config.yaml
n_experts: 8
d_shared_expert: 0
router_score: "softmax"
routed_scale: 1.0
balance_loss: 0.00281
lr_router: 0.000444
tie_word_embeddings: "early"
beta1: 0.95
Below are experts of layer 3 (counted from 0) of a mixture-of-experts language model. Rows are named router (the router's row for the expert), gate (a neuron's input weights, with its number), up (a neuron's input weights, with its number), down (a neuron's output weights, with its number) and show model dimensions 0-159. Each number is 500 + 50 x the weight over its row's rms, rounded and kept within 0 to 999. Numbers have three digits each.
Before each expert's rows: "comes before" lists some tokens at least twice as common just after its tokens as in all text; "gets" lists some tokens that make up at least twice as much of what it gets as of all text. This comes from a sample of Wikipedia text that the model never trained on. Tokens count by the router's weight.

# expert 6
comes before: " |", "0", "3", "5", "4", "."
gets: " ", "0", " |", "3", "4", "5"
router:464569443506509495567573476513502476445441520491489465571541533450514530561529512485432429476476501509527533483555452439531542554582507466488473485542525546417519576497536461507517581586421497494509518573468470563580406560534543642496493418499538422575517600470612576468473495539502547500542490536532611566581409458437518450413640523514532503531571552557475486562532512572520460519499441506437566423454481524527511410507496523513543450533532453431502503593525444541495499508428498
gate0:522511507594480462585478578507556467559556492496505538508532453427470507513558578480498570515522580393494485440479431538472506596453425479460501493472455528556526660530611528517537542446533540486580406522593461508478468400549491494362462581527525382442569445478472492420466478455495542410471429554517528397518564516502523520461456494494444486499490517493629541536494513478368530497498549446516566430416501518427468484516455488548459447498520397510445461456501552482419551481527481
up0:524498540393575510486488556467542541474573413527535487497464584438442433504472508629536506525527515549479510599524458505483457431502530529570525538452524478565440523572552412491451450476509667465400566530470583517565562567492575596487534454486457418474541427477520507490652575493434496504557611507478446462496383467492494375443550475454513556519509437473503491437530565407501423476539530467457503482556492457494569534547563506368512487474510585507529542487565457469469512417539552
down0:469475478470443472550537426584519550529530474553446537557464457487437575462453465488598501507460410551475494631476552527458492469540480528512549487476431533546495430534451437479527482585487505434475470471578487517449478512554392481424446433388603411558430494519451511544507514504402448499510527468520523473534558466480520482593449526423503482497482489372446416487548538444528459483556492545479457576507431474497481541465547479520476515426549411445479526535570412541526459472434552
gate1:481501520554538543476530477495532565465516486483445473527465452591443429631434556456535512373446446445440566511453500506567541502493510471528561423539492492559562593481466539603568597479512468511550538595481482507487590515468538457478539596586483397483584477470525486443466488381511542533527474577472495425546560458463336438515502446554406479499555339543500497555561515557546542518455511571550538547477466508587436475541514448424508459580446507470558510475517443557453476493530465
up1:491471497426470467451545549480500481521431415438539533519524491495534460410506435434479517517560561565510429518481529468450514502474518521465463538364395430522576422540600489429473537461505456451408489381523537513464512555523465424556444495442509452528428532439486473517540513506474468531501527539401537482560584450504559511512570492469435572541559536462504452446455516538493469496571485398531531410505535519517524488586471462473512581560594418535510538563531489447514527556500510
down1:478472557495455540522520548562481448465443537514488555469478499512578469430624501464463500516481473519483487527500428497458368521446504495465497538610502478441470501501541532492316537499462463495509597529440421516493546566429498578566477492471591493506443478495514482561499522483547451453525501452524628517506598435510457512494606612591591478427441527431461555511498458526508507454555529585487453514513574501519540539531487521495503525445562507488502490533460546550406446480505449

# expert 7
comes before: " ", ",", "–", ")\n", " September", " March"
gets: "9", "8", " in", "7", "5", "6"
router:558499432568513453419445448476608401544460549554574597428488531493472566510506476510432509563542531482554459550476507552460556500474511463551495485446427485567557446459456490487477509403519520491527536420482551610451496483508483480491530564482541512436596509542591484430454607483498511483480511559433470517578518446558457440485438561414519568418467492539479502334479506493430532590547536436618468482540495446560502530502465466436388494556495515474591574486555549452531513487476412
gate0:434501443492523504508532463551551523588457523404470544464510441488543530500463463645488441509438450557539426522443411450404485502521481537467525517572498533524434491539506505546513426537461428511522416503489542557584552435494483463452588508491418527473493553388533529543538507421550487570452625560405609527456492558468493491517530542571449538437427499521441501541463552536490443421467521413422554423590538527503456584556562508499495418476388453488499446489520418531567503497527578
up0:504518514506530533441501434511526561506487414525538577652457472514489486600443472441522453462502532526472529577399517519499469567571482604450516508547535529463462569566458448552479487506549522435549485573449444549536573443490471466481359545436489553464450474545520480509472509491413517461614468498482539568416473524537490503443445510603512555540482460520536523558455511456445454549481495500408495569456498468378602654544475414540538517492548440504390484433512528546512460501470492
down0:504443525443477495493572493549437493491507494508495447452458513600507484491419566532445497593501603470528524472549456461372480518399525421489495488466485559327513476531520479492476486500445535459539522393560408507449456482535492456496437502460476567533543478487439519439476542656430439427570401541492514496474468511485502511608524609428480481488487402427432449520458565496488539446495610528549490465471455521428535482495517572494511455454556471508518534475492468457584435499485462
gate1:408437516573499507456440527550451463535547539538523570468452449505478528466485528531472520477506504570497460478464523556415517513547498517466443544491467459515469573464484397438542467486604492531462523560493465505538469551522536438500493484514517489449413527509452575462509529530556543495591528604561507543531483441508455505417477467503498487598527493466434499485512443465447512507470474640471513498406540522478559369518496545505640507453566488504511477472453540434564485567461511
up1:448566550533482459482503505452461535531489552486518487529544536516356515494599512558489435547562483465577486412510440607508538605460455483518480579531502555409511488546505506583500419539570486418435496434555429429520465532588546425490495527473499523457418508525466493481520473580528502530541444429466510510498511540461506511443322541517601451433554467393427500521559474431493512445623605620469452411469454515503452471443533567569516466493536402507488543499471590577549489518520496
down1:425560486526460498445531475505530411441521475515529524530556516439394397504535516459496580542466507515514530432460528440540509504523442488486514520480501594574462491510494468464530507534464443551457572532584524515465530527519566539546612475455540495588428514432592644545556508375471520538512515563469463506585458487430472499460519432498507505592421515531442497407427575548529604584439512599411483463498383470503476482505454570516515401552497448480569482495497561445543561495485496

# expert 1
comes before: "1", "0", "9", "2", "8", "5"
gets: "1", " ", "0", "2", ".", "9"
router:520527539518446501560452539589475571502458480472453482482525522573477626459503468523525471466499530542465477545494467573538514580484454527514492497531490592448502474557557458444480470456435395450459464449523489512539552462499452425444576479451486431454407447475541427485485547496346517584515562475563480468508493519501406537560536482474430520510478487528453488503406654523457440491497562466562447519514588462514545462468448500429483615484604437504571560467443442503508628494536435
gate0:472463553463529441466491483439485575532507528565493458530513453553534480510495438500507581546531492453491515498449494559536443532511515527492547490519648534441463491487500550437443401583496456423513491485437441399424531389486483509536462510476486456466420452573512452506564424428489468521520491581528486469572427577572429480507518439449453585498507390549460425505480458519388522544510556433537475526523530502556372538560591423556386493467514491449528538498462583516500561458491580
up0:506514502499433497547363577430393451522535482476536457515524509437429479479610500465525551500409501392525636444493504499539444495418472476466473438469487559574506459465459569585480517523499491549527531504543538475502504474573515568579421511450524558519491443451600459529455455471487411516460516476505504461534460464493506543528504458582531526524473606532538468379576590484476472354535556509472559422503461562472485581459498519474537472475581468540626558508544513471570491520585434
down0:514459570529458552570610466301507554554544510486466538601426426501403514472478524501561505515458425471505457481501558471559489485505448480496509538564481496512426472544504488554555477516469469543530516566482540525538554434485531490454632444480512474538526502427511470429486437540495494434387468507467448547412556528443507451515472577417535502496478590532491497579473452430521575522415475456472487462496470513548417454531442482517501454478392499374434464397614468478554517456463429
gate1:482472483497452564470458468538560418610510429537536446535501611475485530541560540522390547529443578404546545545405497534520584501463547494495456552589482541507433530571505558506523593465441533459519461574473546485537448470416553446535546516434478558501504434566466511478475559507410573479530483546579557454452542514495553490536440524490549576507398510473483501544432465514519469648477530466550495455420445429517508461448405452505494478577463486453564597509400596533519474499454452
up1:510464541523444559498549606524512454455444631488507464484581448538508528444496470419543403463506525560541500603526575526459466493494545512624564525490463433511534543461551552573480468507412473573530546486533489513427575566523525500589533488480457511511536498542448485599499465552564471563465586426500507524503507521498462471510553457426503569465531478542471559416580494458504472446411447543430518505492544458447525500472492558491503445497533534418449481504394481563507454470443582
down1:493538566517510462477576468430512664532465561474468512451493523509433568507493541476554470567411513590485477533438537467522450506500546469515523436512484536509511436496472509506612478576428548487479526463505540464528529505518561552498529542490476515550524474452504526548544439389440497522574513545482447485502459504500514529478549418521578480457593563481389472502508558480482464477498539445438472527565414525545533457483594453518411470438487509509577470486534421501517528501497456

# expert 4
comes before: " ", " |", "-", ":", "|", " |\n"
gets: " |", "|", "\n", "-", " |\n", ":"
router:495522391531481570478457573498469506503464552494503486533500529459450511556513472503529552532523449467527486379488599487525631440613516520597305572477487496498480561510513427529527500524474461508526511559471466492539470534581624554477467460496493521512526573524502502506521460485460490520484519493509520557484448595522506473494555498519424501452562555545529404511521439420455492543470429425565497443455409502548472473632538569516494500558468510559481535414530421558575483549512456
gate0:594599476452437571479512591500566538439560501470551508425460396516517472574486490466531524458513562608447448532597564491580403497532426490496457451483590387505468560528539416525504448448390512447499489461502564393549411434416462581503526531477515527565499497556480493533485430526423510452464571481512472546443558562470454498530407574450439528515541484430538582559508476497454469549464462495542462484474515488508514500513405497473450491500450518486522531442456600584404470456517573
up0:489495490443480472478553487436521457524555565513487439551500522490535528548492484533516409523568539530523536476495489489525497521479502480479487489491455434561552525503464473542509444489556532551373541536508471483490430489461501506617487416460487404486475539530414451471534493398532435539458463532485472470584474502502460574442478477542459542511471527477524610506576515478476475533471465592524448486576508503605555431434473520474473492495540484532562481396430443513434510547520464
down0:531603496527397398473538606505456498466462538531602495530435458502442516531484536523546555528575541532590529523477515570480513616528529431420536542431522376418488527512484443468492552390489455443482386461519455430460516419458508449484473518539571427411537548454497501515557456516542569556566537491503449420591422483503474497467440499530529484552559415526443457559525513504472482540528459540455522535438628564467532562480474447532509384437479575442506425502533474485528510480467588
gate1:490542543499424429546510480551481480560442484499483511548467455614479526497591464503536488496476492464559467551503547392460470494523541426411537526552515493505461404503441519522520439412644555447533557529428617541577492506429460486459517544497533489462468528511450566477511542494529558533498523504544577400504468589571450459471391503555449477541492506589530461562505437492459473438465458439526566493414519510521550536491513457459442490437467426479546523603468479475511474470411459
up1:510470569493392437522398533468525520437457476522502557509453556500698553424613441568508519537472516504557472564581518533489526579535433520492452510521482581540480461605460502530541407504479474505526504461414551537525575478517449516478522492535534433522504473588470495494438522495463437498517604531475537466534521487537525490411532462561517517478492418522490497430460498489488587474483528536546588498453477508456498547459437561589502506496473469431577431600597422456488533516532501
down1:580492537484463456525541594577473471469528463550419545536544555540597557522436555471450545485550487553542371509526557581501461668493494496560489473465578522503533546455505473491569555488543483482565501484525450475575579469453444512458466545498483496557478450445549466451536476505476445446545540472530552415447570427445554464475484519432487556430522518485602513454544413504509561537518522505429523569533447497554501614447530452475483544488529466415514559485625492492508550440483538

# expert 0
comes before: " the", " a", " to", " his", " The", " which"
gets: ",", " in", " of", " to", " was", " by"
router:476489541571494410531473471534495481556610490449440492470469492584535399435408550476548457505496442528473467500510479519526507454431477456452565530539479530581486453493549596506521465462520488515507443534591629392528523449505435502518502614472475486456450513504605406530544663561542482464453441321479514420440506503498556473482373490532541476499376479484521505591452527473557549567458550597482477483505513485506533552504519404559390542436515544424437511502441472454502439420508591
gate14:446566549533404514551580512526515414515528471449609458513452485379425486493446432548472425498514554431503356506462547486512562545514558471483496438506459458458637622495494472585484454511491508502569524494501525554433498450502474508481543521533473519502490542426513497505461524530499447528480563483533604559501520520495562556560556547436510493486491479445459487557489384520529469445454507523471580421529422511445427437533615532472572542585540545579459526545447514513521518594494474
up14:523457400465620545477395425518487439526475574461447430536511595482491436462492518427479484432479493583506499482511549549477503491455573478519532536497486531374545443498457538475463451532483455462492517576478443494453512576416493495459473481541462424479544486559515544509506455470445500430527431530509469448486519547535493564494599543474503567616598579551429548512422550536488557502438512513620427502518542560504489392468490493485436442403507432514472429482528532549443501451475460
down14:447498467507488550511474460508443428501533541590566480447507470526571453480471516507493514443494472512483529484511556574409436491446517591492589550462468462451375433510580517500470446564449536488530500558538516558587515515397479458484489536502568542547471519496478504458442471436527582448474540578562489507521495567497444525436549404613529484491546539535509533567496510401493498412418445516516480465519483571434472560406483529505465493489497503616523489514463491605496463555561514
gate15:516441414564517463489520519522493613598503512474552467445446403469366473498523464470516552518435460484506440530433520477505493563465489399491481502425541455518418459575549449405466507522476471614531455539451497393524451478542479402539557527493532465507564515514463560516438517476415553535517546468504427444462562621443485453543477446398429428563409448449443492441563508462436490557519654452432527505579437484458561622478530439522539538437444425487451514551496520351523507503558504
up15:515596515533478422465547577532550558507535519436479416491536452569448474544514480468530554497510454560464448596545518573592530543484391483572613427530495539470420451502511444546490561564492508550433542481465492572545514430480569509515536505540524467458547509494473450486565511470445489413507521469604481533454437496503506488468493534505443392552555464429525515443517567554406534562352531482449473554478540394436475527450538505509486593465498501525491550553470452494432538513534504
down15:556486480500455628538497532418486515668480525494552546493530507436472554463481496469453516469527479524566574516481572476470496460472478554493392513478505439534516508535533392435287487476434537490464511565453509642579494549427446447428605567434480496493593501465590526443436565542491619403442537462430539550462477450460535525454531501491508513480403478500583494541584591420508493404485521489491538524440504511481487451467535462566568524416487443500494527554432487490505503509444403